Below are experts of layer 9 (counted from 0) of a mixture-of-experts language model. Rows are named router (the router's row for the expert), gate (a neuron's input weights, with its number), up (a neuron's input weights, with its number), down (a neuron's output weights, with its number) and show model dimensions 192-255. Each number is 500 + 40 x the weight over its row's rms, rounded and kept within 0 to 999. Numbers have three digits each.
After each expert's rows: a language model's description of what the expert responds to. This comes from a sample of Wikipedia text that the model never trained on.

# expert 15
router:509491514453525405577505486461465550501467509533499553510490532494542525483548526550459568516481400461521495427439507550476477538539454501479501449552458488498594512465471457469493499510529455
gate0:532460490445422467518505420531613541458498438459445531525554510453449475491551424506395476510549536495577513478542495437502523510539481487530507512571480376405548550489562464477566506460514532
up0:533561514440465418494553467544555478509520427452446457513497560455575567487561440509434480521549514481550473504559504438481479548515501479590532518560452429411550561496552480524493493482514515
down0:479485490462490522577462484497492489451488513543522461486515483511549516468459533479484546499486465469469505476540448486493490539492493568485526561490513434444583471525601520507522511451468442
gate1:490493459574486512507433533510455524489537538493478528532378487425507428527458519410444529447522456540512438456492599567561427436460540461507512558444507444449556545571521484500462484505497537
up1:494514468537568513485503540603530552544502413480567454500536506558488517529520515596544516516463522468453524541514467480456574506499448440516523467506522534586501414503527466512514450522509492
down1:503450475563562537451470544495490435552536503493442486458542476517475508492503492533422525472560537619458461454548528487483473492518477506461495472508498476490502586556518488551484458502478529
gate2:556518428494531527498457441462551516496486472535435510458456501462503488503493545551434528483467465476545536561428495531570495527483454509442448505477497428500565421501482469431543483467507392
up2:470408555538561523449475514535530499511454501470549518522570502543472464522533504438492484500478514574432533476585440501450506473510530479521593453549585481465483548506480570591435550544556475
down2:451532477537519510556411546539438450514539482480508475507504518487512507565509412486491540499420484545502500469526543485510529509488503484502514472514456498550549466469461501498507437536449514
gate3:531448542484481493556502469504492512504538419496555460516498514525529517487511519498429543548470462451457511478559459566527457528509514496477461500503539446495568534513499424488503522519594487
up3:477561482516479477462531511532517541495459551512410498446535513496465454438591525474534469492496483543555463505423535457444567512544517499461561566492471516546444468493524562559443490490441523
down3:456467479520454491511525507462509479509469409505492500439448470480429466488527506515439518430505592537419524434563501515466572469542430489548524466500476446498534498538548455490522512474490502
gate4:507543457448599465538472485515512509461502530528424544544442538480513504544505520478507485496517517423494554468529525512473424459493555566525525494503570521492475457496474553523479451437475466
up4:548557498463539441534528471473505581485550533594469401527511430552546488521492485411537542534470512482463548543514465523489516519498567444491505458477479542443516461524490532497502413474467448
down4:473504471586508526441501486510413509479516419444478544548511481554506482469496541514505510478529531585496472480479500534574500537501558500527520469443573390418562466525445548505467461507512521
It responds to: Initial W word pieces

# expert 2
router:510493513501516454543436414468468601490485495463553567477488552490512560490515507574479534490480545474513516527441490580489539512507485430507505478513481487488488470448427439528415513523566496
gate0:495541446552413456480502549425524457477567537494558485443505516565484443481506585553531483458541433385479486453481483495456516513517545454524476438511444491494502481484509477466509538512494544
up0:546479556465494473531464463506462535488459404563448496449483509479543534581486480447494506487503466540522521539462519476583513537539471455466496523429504565479556460475484622515461483478495544
down0:399502536493529526519443484513461444442512509438482499421522436488487556504523481543531518517470429557483520537506441512519451424454475514537519531487509447486521479480501527540514501520476526
gate1:501510450441574463452459453544459578447434550502532553431473491482511479449496489499529491477520485554484471592481463506544536439509542524481475537426486594513449440540479478431484504492536503
up1:473474520532452516528592540455560402546524540520429440517557492517506532506481504550495508520471478476446587502547551461506419498491517504557461448521453476464571595505551554467492468525510494
down1:478503509446541517516545483506535487496507482583520440497484444450546521543498475490485462482528497458537464525512504443502454535453522542415551512527494431483519510573476499468478475538525541
gate2:518450514513518510471523487487461460465444503460561567547528482525496596465593487462504525524497438491552524532493479462513465463504558472502441549517525538423565519472495415556466486514453473
up2:518456481552446463448530447556514496502464544489531466494559419503531572518544523476446458516491492482529500491563378495507521482498478492475536424474559471424511449525481439550511493520526503
down2:482485611479490483419477431508472514481526483473545520482473468431476589495449466427474523488516473499500435474498538529439483499446404428466535540429540484474492518494421460507533455478549483
gate3:493550492539471561555497469499509556485468538526502501464565449540534502533512535443554565493470487497527571546487492498448479546483506477511512505517490448529474523537512550452488547489549419
up3:550464510512473447546477533484482475554555534464456448495475550506490463459433496524458426499510489495539467412510470453559511469514422503506555500539526557477465459431574519531484503512471583
down3:491477535503456519535408482560503562474524512506470553569477556526458475437460500521510467530514452505539453477534511520457540535514444463562491407547479477555509486451457526501456506543525538
gate4:496540529513541452464561518431541548521514491447518498468521553503443454505515508616562479470527576474441496476441429491546515495549500496477483613504492525525463453507439590500517477557485503
up4:539513439443518623548484462519457499558526509453471496484482429481492534513505505477389527500562472523492516563489493515498465499457429519530541361491487459489517576505540427459532514572479533
down4:444524456530567496513548494469524484460555551452529453455442500518478444471462506514547452543483496554476543476551513456444485495459468479512524460529524524441526544539530531508464447467535499
It responds to: Prepositions after verbs/nouns

# expert 46
router:413493485467481473512543441453440535459433440481555503524517539481483501494489504565554517540541455569519552494434508505526549548555499472470511469528424463569482541483526490488472505475510465
gate0:468497476488500506534532419507461509512554472515478497493488562575510584578532516448469470445520524492469486500435541511542551518497457544477586574541508498484479487410470583564480445507500536
up0:415508467498477516512491444486477535434507485449548505484479510533523525561505458492512496488453489463478445482440493519480548439545545519514535530509501449516462473486449519546547487527505532
down0:486559514467559453487499503470539451502544395447514444481508492569580519525432500512492490539475450466491464441447498508539462574546482582512523510458396546513553499573517545523525501536469479
gate1:470498504579521494492481464566544466578477519504494448506524473496447482508581485560564553531428523522416467467470515517533461562548486564562557471506600494569520507515419530499516518464485577
up1:536568512512433497504439520568566539454520494519505574543510513524444394486467531524455478564467483522506468603508502502485475542546458539552506489548484403490453569567552488531540461501508506
down1:481429526542456526513526514568494504455523518525488551533536521546445514557537494508537626519574486514449528502483554601500467525501480463457453546550432496510439479556518444504501399533517522
gate2:582506511460528485439510510464533543468469489507568429539501456435494457503443501578545516529492482415468434599491498478501550563521470565534515529513548484511567459493513492435506489449514415
up2:496549440531478597535498522418449432482541503544498515534426515530507506514508488498506516416523461560509492557522436463488412461471532450497516572470474449497485494521518579575534499484468498
down2:540522555531517457517489551442488532556503528494540555491466527558501532468472458477500446485503455454495480509498578543456537528500451581548487478458477511563522546502547518582505511454462450
gate3:504541448494513484461475500517557507451480518509543438440547493528384530522565548511519496508478444533523515528516561447584554482503486473572490507522481475536519458406420512460475473515530529
up3:439566489452524513452497499502460485476464506502501504482533519525373495494521558531576534537500435509495518495505562486580526510447481501584527489453501469474509499461449453481499458535543476
down3:510499484488496524539615566502545489484531483503511488580487544552466497521447515455433523537573481489432537501496501526501491473565537465496429555515523434508416440543511515482454569553492474
gate4:523527447462485500516458512498509500472447477561563537425443489484509519471452440507569461410445521452414466495521530492475454473512468467481518521426475529507485583473433515497485548493490482
up4:518511540516545525537528445552515468519514516534513495538481442519433516486540471462494499534593516517495566600522485496437505446457469529581397537539426533542432471557516466514508445482500510
down4:507460552507455508514504527542491410515565482475516567442584484487557470524515523505453552533481535426497578500477503517487503574438424459500519474499477468486522540505532565531469539501491498
It responds to: Lowercase word-initial letters

# expert 9
router:449462456475473431519597479524477545490404490461545546477558517472512502503550493539481530568486552523525543457502500547507526480540494436515557449549400473531506495416533549533497548511544529
gate0:514555516517435451481553405527525497525528481520519487507466488446481498533467438448539514476500495492528453429482526636494544490548564420455485500542485502540474517557557497493571530523571480
up0:505484462520553481522586457529466593498496489430561480520468575479485532539508518506456415477471528515536505510529505583515513497565453521511531535487501450458564505462520544470506469453510566
down0:469532494598582459445458513574480478504544479484458422545544466502498485497432437506476438478496484517535532451559489453528512478506506539504475563494466560547520470485499528514482531463441494
gate1:505518523548507540535443424485491508505469544441464466491487532438496480535548508427510436550503509501485470402492521599473503442497560556605406512517507520489450501408461473575475531478493537
up1:404491470468496459455486525562492501502502451578504491470529542530529486477429505543452490505491520472395488607506455467478549530470528424461495480460480489489525476533447527411485504553469475
down1:463499466528506529483510530486479451499546492467554485541471516557528511553465489535374487582504507475575487479505507487530472470433451468519479495519440499461419488513506527498469495580552513
gate2:445498442495482532535534487553446480503449496501512481492522495447517477535441487491516580532572501458468493489479397511496468481519579460454513484557550536557475520474505481507527549468581541
up2:522499490492535511524593537493415449492491472536509542455412527545433487521505506471490472486518551426484509490534522546504474444491513458516479513540528554495450492437390497507470460464497563
down2:485449561531473509480518551516516522473602496475569512562488536495440471488478520471520482585464484478489509516504555544495494554514538491442563452528500517555493543521494515570514464437456487
gate3:519478489506496486490490462505444492473453524541526488452488502449534552429503494558505437465546428528448569484499495494528507461548495472478544505486569525507494530454453480527437524429468427
up3:445549550473511535512532493450499477515541506401487512505471482527537495518515494472499566484482550452523415545493465487494503497457547546510466507454434518473473452526536575478462501616552515
down3:451551471505519466501383498526486480519522477441484470508464528520530520478517473515497501469445502467452544551462521506520502513375495445484496462505524521523487454423498529507447443541539546
gate4:574499480492483535568468419471542514467432512506546489470413476571521532506563488460559426573552529451424583465539532499461529454514568457439494529548515522577500550509512520455530437501475537
up4:482472484519425514516472476519516511468427550496531491455471517481481478510559434466503425446557507459411581478558577520512485451558507486415518560538538478550494512523498485495571473500458552
down4:428522493522552524481539554552463536511478499477536464570511511412514463526548493495491492426486528447535469456621503527538422521561506468474544451565539451460490497517562559483484535485513509
It responds to: Capital P and D word starts

# expert 20
router:522512500467467444559410483497441526462435432493490586468552534489571537489541485543502544539482556516529557536539484545436553467508420447464534455491516483503513519517431458515488540524555496
gate0:454505511494503534446464488485459428474451566496518467512484517500480453612486494560552499519519437509487571495571460456505485457460475495412510551489541479487478455484482507467507501472458524
up0:526460524497532598520573531547508550573497474484474491612443521488498520485505507505477507468527493517480508544433489495375510413498500474552445482477519493508502492559480529498470497468456533
down0:419504467497524466548418488400578545521480502470550510450521513489545512347480492533484560553516577535499463530343490490451474525475526477519467501485547501496536557543542514549489503567472484
gate1:537504510440559450480583404483453519507512507459450470483490477491517473551464507524504529504496486441540584446519539530603439560575462522505523534439577507531447435483505493474540521464559549
up1:450459547517497504482482471453457496502506517444573464499512544512544523534449504465603454526519465572430468493522526405481509566484536477426526540541396479429490419517444588503477487576483457
down1:474495439522432469455506507511497476481475504514487563541489531571517503419583521467465555465542477489512481469537504505486465500429422502534533458524387518435454513488574484506517585529477549
gate2:457569446528534511445566530502485438531550475490408524440492494445514515510499503481455443524525414514487434528518485485415453408488508461455515514487504500577503497515506466476469479443480542
up2:448481448465486522527484495521446484507515496534505460481450453508478506527529455576507391534529483567457603483498371541527556501477549454565500466540499539519534446514500464467556415516420528
down2:489479470459503554489575523479470478481485494511507561523497477502485473578493390524479497573513493500557483574563524483483501434479481537520490516502521509474491539499554479470473513386556488
gate3:462479568463630507480520489497445530529503467480493539507498479445463500481413559553452608580503550607550547442497525578479539489476516484522520503500461475499478564563474550478496538460540488
up3:489437449479440531533545479567482489465473508494476497536467489520507473571511495468513491500441560519500485560574503524446518530545493532458549507532542527554525474492503506555475503479569501
down3:552436452499574436497545537500444427459481567561536485501467531530503466438523484468444526480544560563523500476496469566496543516494468446529512469530488512510439540458496442487495550539482442
gate4:539504495525487487511486513498448454506526530470534462527605594474535547474523498570535492543455548476487510533534435510411530446475529501593538523443549542529465554584483535519458534507416525
up4:497517573523549560513497545535456429495424505517530544506486584455505495495524605515504524494540460477477462535429392516508474489471505542570558467520508563531444518570420514554491505475530522
down4:463491537541484515480477552466576445486526481492505546558481536510490477523519530589515495513564531539510498522497458466517448453488523566435508504502577523533516485534506567503535474417510528
It responds to: Light verbs before objects

# expert 0
router:461479465463529426510543443491436520485410483489514567480564530481531568466549480552456576556456507467530549451444475528482514535519511433472548433527419486492484491438460532482505532473542511
gate0:516517507500459486574474505520439440503503491499547509501586489528573492454559436478524399478527513492468541515542473458475495522460537407424564478470452533537469516617466546491538517376557498
up0:506475519483490522518491503501475425518519495475544433445539461466481552495497517485457442532525533548531476524573474471531484463499531506435495564533458484566444537527470507468533479376599455
down0:492471565440531489538481465500544487466460489526483473493558483511481546534473505410535478559496468467571479556474490503509540508600556453534443495514534480502522471513555493432455489521474447
gate1:527500514546576538473456470559454503530520503488537553506539521511521551504467493506513461497520496483535430503521516490481543484409480557467605474524448490528516490516444461555505520498435487
up1:515444536513570511397518500535522489505520525505539508539537507537532543468452497495502428445532490568526486468526512495473552486394439467506604488525483496513505481563481490467509571487455470
down1:474522456488534542432500502505599475501424532456486520442465543562442466503512530458507473519540553496471525478512526537537447503529529541499501578520488532524494518480529496548473503394473409
gate2:455479521567504469488514538537534506494424470498496467427495519507426493496509465535433439547507523461522520474472533491534448467586519591446497515489464495499491513479597507528464505447539479
up2:510513556637470488478516559551499496513479501492435446510513482464431540527452487616474513464471521502492550458476626494539472566578558466452505529431437469503527515438436473529481456473486454
down2:487499521544513510562482511557505556497505531404588470411533465479472477521520487489477497498548504531560484569463529559421489413488528505544468529565527485491582526504541573481565533514557501
gate3:443501501504462509482521514489496511504517509469456541524509506492508555546493539432478491465501556519520529483463598472496542505444501534505511436526416544550441521523494487525456551399537477
up3:432523430490563484512537504516529553501413484501480522493483429522475470535489507488548539437521512485544511492522502482475541452504522512518546601547571531515468506529444454563441453511517474
down3:538539495480570518561506491464488494474506500502446459479538486498492481463525516515516485525452471513501543508442478530468479430456500525486541543462553510528513518492443478445498538482490554
gate4:439541527469525508516444461483428470429440539533512506402438551455456491515559495524485469427495586493476497469498468538507575439466513497570484571514451506457435537494469461509460556459543476
up4:535468508494478517463541456535552518507524467530474494537522491502475497529408485435477484541512438546591491494478529465546417545541517559478446504562527527492486440495499512511524383479385549
down4:496502524510440493558599498530505533532516508512474537529383499467512494507560480550487517545512501543524495569465474442506507457459530472475470541560453509564520521480593509481512597444405559
It responds to: Word-initial capital pieces

# expert 57
router:496500537489484490575466557428490541520496527445517511470573562479519489473508481547492491574426477493435578478470460484477524522517466459544538471530482497529482568519454527514482496465566463
gate0:554458546506532471543449539496507470458490569451463474481476519526487479602539434471530500578477535510497414546577471448497565494513546558517556481528490554516548541468420548467554499477475510
up0:499563460522512559445500472437532528507490362470591525527494520455522495475524481542452507436508488571561566555433581511482474507537488512501479555539531448471508428471484501491501460536540523
down0:509483477466509498461466520551460483546494590512445471504506469435433522492521550513531529476472492528518542495538480536481500529527512521529526435555463487531529483541469487544449535443525522
gate1:492541559483506467484489459449536490563481568491521504545471541548471483545471464559513495557520463561464492529546511487487531540434479514486549489540550491543376553491416500476492497464538429
up1:481478409463508520575524516543499528452583497522530506488537482470482484418575533411544529457465544442547504386494473499509439416540604529494407465456466515450590406530568491533488501473548554
down1:458466458516507484476441494550524509444454482502469550584475558547554490456517482468496533510485461488470488501469566545506436464546489512518482494507514481534497504501524511542439451511509521
gate2:517506508494522523556515518515584518525525450577529469475496450467459528484511522559507534442475470564460479528518478465493441440428536541448502516495469503415464477471462459544502462569514483
up2:509509500496474499550548487512514480497475495497500496529521430538511516496503535516545575423512411546494446529479461464493506464430587550537521554489456476451492491528482531488491440621566458
down2:413471525472543601509418492521509538451507497536489476495476572520496519467599462534510551498528472528515479453455523482480585494491454518456601462540462473576596440529508472452463485530570468
gate3:496482472568477491498499514456495476544512459556522498495462495540470495533510561479485530610526519529500561436529415527498492457478481455503517476465523545496508504482394454481478528532512460
up3:478473516431542459478486426499536477523456460497481445499612522446503498477451481442490449453450511480523453529460474516552408498608496577483478483460465448487449489492550522477487449520451551
down3:506507504485530475482447516485488521545499447464524483448456479523517503552478494536467491503498522464502439496526504542526492512486531420489488514483515414514554482490459438506483525504482498
gate4:549522515421540539579520577532462536518442485473482531459540517562539519510459530541414489491555468473495504448542490494554570437487528483462494503516510509523508504473496422472536456484408447
up4:502516568506513487504529612517467597490542523480515403426503544553528491486450522406471454482545498440497576467523520533513548451528419452502448484530478481479524509479480450499478517554469490
down4:559542499539439473472536486507525483447464543434507517547479472489606456472501475506504454543555449543530486528458563481540475561521478462621492518495462486544481493512516561495499523487453463
It responds to: Digits and de

# expert 42
router:468486460476484456525488532498490577474469495443512513467531560523588525451473477574564516596491498543552486490442500559465536531556459441528519468526465479585502451451545496518470495510508530
gate0:437497454449540533490513473480492568463516498415532487519579437487531533526483488481562509549476507618493519513404458540486522490566450484483451483490451492519489488528475504530551448547510534
up0:524576529560561538504490522515505502494504419482541512545504507478404494459509571527552517502469489434495495563512518433508561445480504558484499523495481560535488481520536499526531450490532485
down0:470544512575598488517512508528465528488448495440464519518475466502526536431481499582537525501485508447518467533493459453502566451414454458523503546487532452548446463476532462513573533553519621
gate1:485520505454468476496491521527458471473501506496476519482487536485524556537509490524514533536516556547558539469478545493454537472510516450527563397525538422470568464518546488497527469474465485
up1:531514482524497494490454430507499481484484490534497482493531592478540547518473482507533542492565471504563516473503564483519509533546494497535571402537489477460586406531559527523511466489498494
down1:554494539487532472499520520525494502483491531540493502486501437480467453548515544443492485515474480591493517524540502455556488588461488541511491526526513501535407527521471523520472506522500482
gate2:428501520426486452512530520462429551509502524484517500530531510453497451536510463559538532508527539542576515528440486588403496601513460464494513553485473518563518477515507478529512511464435511
up2:420511528440496472504506486466497562432494534464445531480514515447513493527521426534524537526546601532492508541441502541438510545454552452475491493551491497555571457507532456588503551515395504
down2:480525463513517548487519427510531516464534449518522494492527484462545436554511570439513467424476526544493479523519486424526560473496401559455551534512474545520521460387507428556479490486466530
gate3:460496452495462512508480488503456554464541405422572465457529436520559492424547492552537474518511503564463503507453538596517506517428497450541443429498455495576415537533467525472403516455543546
up3:536482535448524494440522483506521468545487576536437540475505531490455482579483541496495531480533515466444457545465489423526490550488430495473512518489498472493552488443408511456567405543521537
down3:429454541490503443472497538492499519561512491511520569509518528463429529546497476487509480452528473518583508499412479556476503517454511544484542493564509540496561517462438529591574446491487568
gate4:495500543498433495524506507527471510459459518533525473500520455397549556469422546488503399526543534514520587437537548518457527479523552437461519494449427459527471456551500430512523522512541513
up4:525480480485447495542495511506509531463481503542511442491549450457521537495441500455487469553538529539529501430565529518469510518530487446493481516407538492491484483529542457517526500471499493
down4:505562536537496449518529587526539529487509450478480552456502460510469516454471530432500479460533519512513455501562504469439460559541524448571452514524450602476484554441475468508444456475445525
It responds to: Lowercase word-start pieces

# expert 10
router:527496509531567497526508471466451562473484506498515552500525505514525517530555486517504497543468475467488504502441539506450523420509518474440572478566511506517528505498535502510512544537583485
gate0:500510448536459463492495528421458510552455564518403522513546429515523476494515527453536495536484491483469519502528529519533499502510541496531563553607455590503485526482483514487448489442511464
up0:504480402486488424504466470444466525524524508522448520516515485489502484520531560450531485485409441500497508469473538545601488470469565447476552581560532544519523537479441463490447502531551532
down0:450508503487431502400541507530547512435485451475436451490543436576518525493409522519493499507450526469517514514501480593453520557505564477475495496546464438474541491467501540481479529480529503
gate1:555514461512469544493491445450501540484520487473430562499440526469518423480537526493543492538540479425510478528521520540500518480522509496524568564456423576430441518445479470454508495478567453
up1:422482526584497535531478510407489507519528542464547535471488478499447468465448466526559514428505493509497499445463449465545479516441543512553525476519574539539447528476432588482420486535532515
down1:459494419529503505503457545541463541487470509417501417448551466521570536499500518494460479507497480440501535559443501516544499509574450441466544519400480476602539474409500509518457534492478527
gate2:534532513493461551473505517493457498456531544480483573504562458505463532507533525545500523463453462458495458495508523477513502465488484469457525508504419502357487495560519525502507560556526475
up2:494520507511542550494498462579545535479490510452586490530515514453541438516558543412536554531461493565538497515501527416440629490550489512498523560467464470523506554471507498544503525541513463
down2:495569518525505494501488508494483517518488478496481540511562443558520476500569510468477447418527517468503475503547611568512511492492431402520465491510500476539519565475480531476552516459556520
gate3:525575550479551457465418422480486589456531451527548521519474458504537541547534475524421518471460511531514484590470478486539485577468512494500450524512496525512546479448437462492486566539492548
up3:510460452501568483502530555482585535435482501567551461556493481480561467526540510427539514450491544460635488520560513459460443457441463520485522516522553421470541573586489512495476558469574410
down3:551542548479475498530475563518472575502549474523510428449516536531493581548467539464547458520536496561480526504528489565513481533548522475581495489512468503516554461478498493519511534475481510
gate4:519479510468445495491462477537499498436546429492505506492463464469491493430494520549525497521533489479491457532536529566553485519470602495501456535471515472517500494477541590493443537530491508
up4:461499492538483523531512544515474540468494446548500555442535552570469515518493509538486476469483525573549434554533513439571486500523518504462545576455474539512478502514516555460411484501475623
down4:534497513588518524578489500493519601433470468486499557504547517541565448545558511515458444497516485520522458563508502420498514536530525547471582493502466468517446560462509527541499467502533494
It responds to: Political verbs, election tables

# expert 27
router:465472494496474464488497460481431559541451529448522551577513459479605528490551500501472460495463497461486528487469506562454522506504434436554506437563438408487516523504482429557470529506476505
gate0:478458445503532507530512528522493500489416524511464544529505418515537488502471563492503519546541433534457581462483471502498454448515535523447470510574491554567469502550431535527496513507563473
up0:512501460506469481554447481560476494543516516501534423502533559473506511544465399460585478561523533474536572508515476490488513549512417505485546466541444506472539491447548556448465444507482555
down0:489490485553496475552476507501544546415530473534465516468483494486470522509468507503510499540420528543530580497493526473469493469494506462506511551490504459554489547547510498477415403543471467
gate1:506608498551508499451487499500487491507481528459493513550534503554477460458497486590516461517532510503480530611538528550484486502499458496510472477559500495483540465501509529515499477498493503
up1:535430507508462490624558524439522470465495421497541516446439502476471535524504504440478517478484523576534517451520537436486541567549606518475527502499477477490507498439520469509461546477538463
down1:489482516510499503485600476472451499494534465490527495529566501501455445514506460522479599481551540568545525426496451519442495478549569551490485518529520508492544397521487545508454446483549527
gate2:453532536563494524537510549501487540528490601431512519550460472503399526528516505480516521546492506467527507420505448525458499502527474524511501479442462569568489507526537522517543462553474490
up2:529435493424479499489491455495514480437522409559443474468562524539550508480535546523522510462475491526458537534467497470511519467511498463499480535571560430482422472493487510439452531452524497
down2:456515474490479507539512513516530482498449535484514518428534539496483524555499539493506507498524502470529534461463444462462487602517444561502416454448524557518456515495516552462555534571532528
gate3:533502482515524458542481481525472467523557525448495551528478469502486511427496479520565487454569527479472412426538493428443456546429540542524541487584395483542495461481500453468495529565403545
up3:456540475501533455550445513608536537583468497541540494475569529503521503450515547437474448463465484519446478528483575510508516513467429520498565456380549483494578458527451516432464510524489515
down3:509522510546482529558439495504563501536433560456468516480596474511481533513479466454494538486549512463447564436543444484435509567487535458507562544499479548429495503539512542552552476554524510
gate4:490495509556408555538414489517494525466368513473519447501496487534456496492450485533597482436423520447431497505506364476509486512626357546500479514459516506448514462499487473531531502423506541
up4:582508534438532482516574453461468444518550478519500473549525479534562495500552538555458567523541482527546490548479556486447426547438554583561456505501526543507514534531504555508442515547518551
down4:486564538535437514504563542468500582457499526545586474514469441491490562510505496426482479459537491501520563538530548597475522503512536493597499501501504524516535583508468507542556532460520488
It responds to: Periods and initials

# expert 52
router:502555422522504498521482482489521571510442540439478544521540565523546488512508534512448553541465485491566528482468511551489495493533466514473503405563462483518495529481429511544480538500520506
gate0:467516437455486480438500484471477534504439526466450472514521542487518488553514497604537523483522441519476545495512464528599444579576509480472491468542479498542509482617467493518483529460518492
up0:480447465542550580563477438535518494514542539542490527554500487594505441530498458507449427535422567501598535447537476473478485415501496575528455474477499534549497426514534473420447472431548512
down0:425445472517565467486454509479531466520529438572411441492478413527464636524429450485432524481486426451457590491510502499468551500501552534492513504479476463526465492505482524488545447512467531
gate1:545435562488496472565465450476503552566505522482470554498522554519463475512444462465450377554517462476498548491478441519498517494480508513422531525438545526540487505499546453542512495418554401
up1:459531479541450494557584534473478514499606495520524455457502453524561549526585514487579600458496511503452424513536508482477515499478526537582481482567494496499484491484493582449496503575456567
down1:557490504518561492457471546526487506470492458616457532492558467507439594502459426533500490462487500529536520454516593542543483550492515510463516596517495445452483484533493466494539499460477559
gate2:491508498505572503498494447472519524506489498465444546529509450475509476636462548453481524513516538538438569537503345519525519506504469445464465443483468536523524499564481520597438552405471482
up2:477533460528461465505511574520459472383497462531458505482426537431534498428500485544515534459485459449460483485458558429474467457562522516511522594460504450508474428503494486459461456540522538
down2:545468463489488478458469492524449506449527470562426491485512492509459519509506508527364587573537531452599512538465543477548516506453537493400491514473478509484490486487528536484525507541460513
gate3:540480562523539481490451531545522578471463518475427526521494492501538518555501496431478488537559489524554486492466494610516505510515558507427494532493457505496514516487443574583471542441462607
up3:458442478459472470496508522529511558475432561448471476464481421551509496582535508461482540524507523500504510473393451554441526547534499515438464507468425486497531475515448570566463508513435621
down3:564462503447509528481513488482555487468489476506578432538433506518378468502477506507473479456576397571444497430484494457502420481551504473527488415484499513499461560497554523513502476547471455
gate4:526493497540461556547582514498459468523461487492475472481564568554427492532432485505512541513469460459443573484525491510508488474445533560498475519514474521503458520552454437508592502473495492
up4:543499457551424496590507557459472498555505508465480476490571565567455514530485472472506574517486431445421559472549544507482484534492524558490462544459492541587513468616448459582565506494531463
down4:421462524529474514542521502532445513510553595486518485475497534443495564563470491464561451476453481442492490468548488505496484518504483429498427540502519481510563469532541527534479491526468563
It responds to: Digits in stat tables

# expert 29
router:518441472454527467497484472400467500503488520543547526464527463456483449507457503563496539540436539504479586475454489540375502501564486476487528518490488525571475585478504476556482535543528501
gate0:419422504456506532538562479533577501530509527549521504431498546418460486537532513516520552451511419532526566476476486542507512507511503481554551485473508390434439510496535525471482513552549487
up0:564453510459535479459524446527522476473514511529455496500543487482552485458578437575485552578485551566489456505440504455439541501525535522479485436527492549585548417478471477466438524511534495
down0:598567470576488528549555536431447466452595539416580500549496521457481480531559425489527508498446513507460501539550500573541503471436453468482483505477498495522466494460460471561490519441510514
gate1:454493452495480385552440480546454499492531485444390496467485543483506523499526506520507511526503560548457408407444419493454456470516549508491514508475489495506549526503499473535588515404530480
up1:482499416470472388543575448482551553553429533470513536518515497512427460561522533434465463464533488459476511478530490492523565541491526488459586529467521624529522509491423515433556496476498488
down1:483482492486440531505496466516482495416519482475373509467461491508547442480448483541526482463436464486534614533537462514455505510518519523559469508469502471475465572507476518497516493500419536
gate2:461451458488591542500600481487503540507470498489540467509513507474489499549518464524569512549483482473525566503489484471492483487508568529480471511559459443534479511464458479530530551498568495
up2:478554487488516478556512492501487489469441457452493533491513576656491484504508508552400520449514493501449499592513512428485498426448501543472498496520568502476466498471522507490473496575433557
down2:529495570441518497600480516456458568471501481454523450508515521527486481583436506496517504508497475567564536516461498424498535565535412453527532482537486525482474530472507474423520497491439510
gate3:497480470471557501490426577353554553491525506531486557549512485535518478545578432522546515524493453441518482532542564501512576436508447509523554554469535443496516557521521523500485500493503506
up3:538565510524490521478547473600459424438493442547460475512431514532497542441428497543497458492545572540471551503523457498513423509509508558520515416540446487497487516486426522560517615512531530
down3:508483489458522484464546507494493416485483497489464530489563519531449463478417480527472490484531475528450517514445468585544436553455547483533513564489516532482476482443526522498479494515473513
gate4:469535559461481522511474512524508523456510511469567518482515475446483454549512511435543568506514484495538480507475518445440531526478468428597503476467531550467479464482542487480484502502462513
up4:442415453553514456521459488535450532537449478474456476484535520485429487561518507500431484520476441512446427382489438530509528490514502497453494432499556519418501496468450529513531504530530526
down4:532450499448506450472470481568462498482566457457461453528524469464509485466503498500571473451601435526472501559488463504575479413481498405434576506477547504509555507557532455410537519534530544
It responds to: Short consonant syllables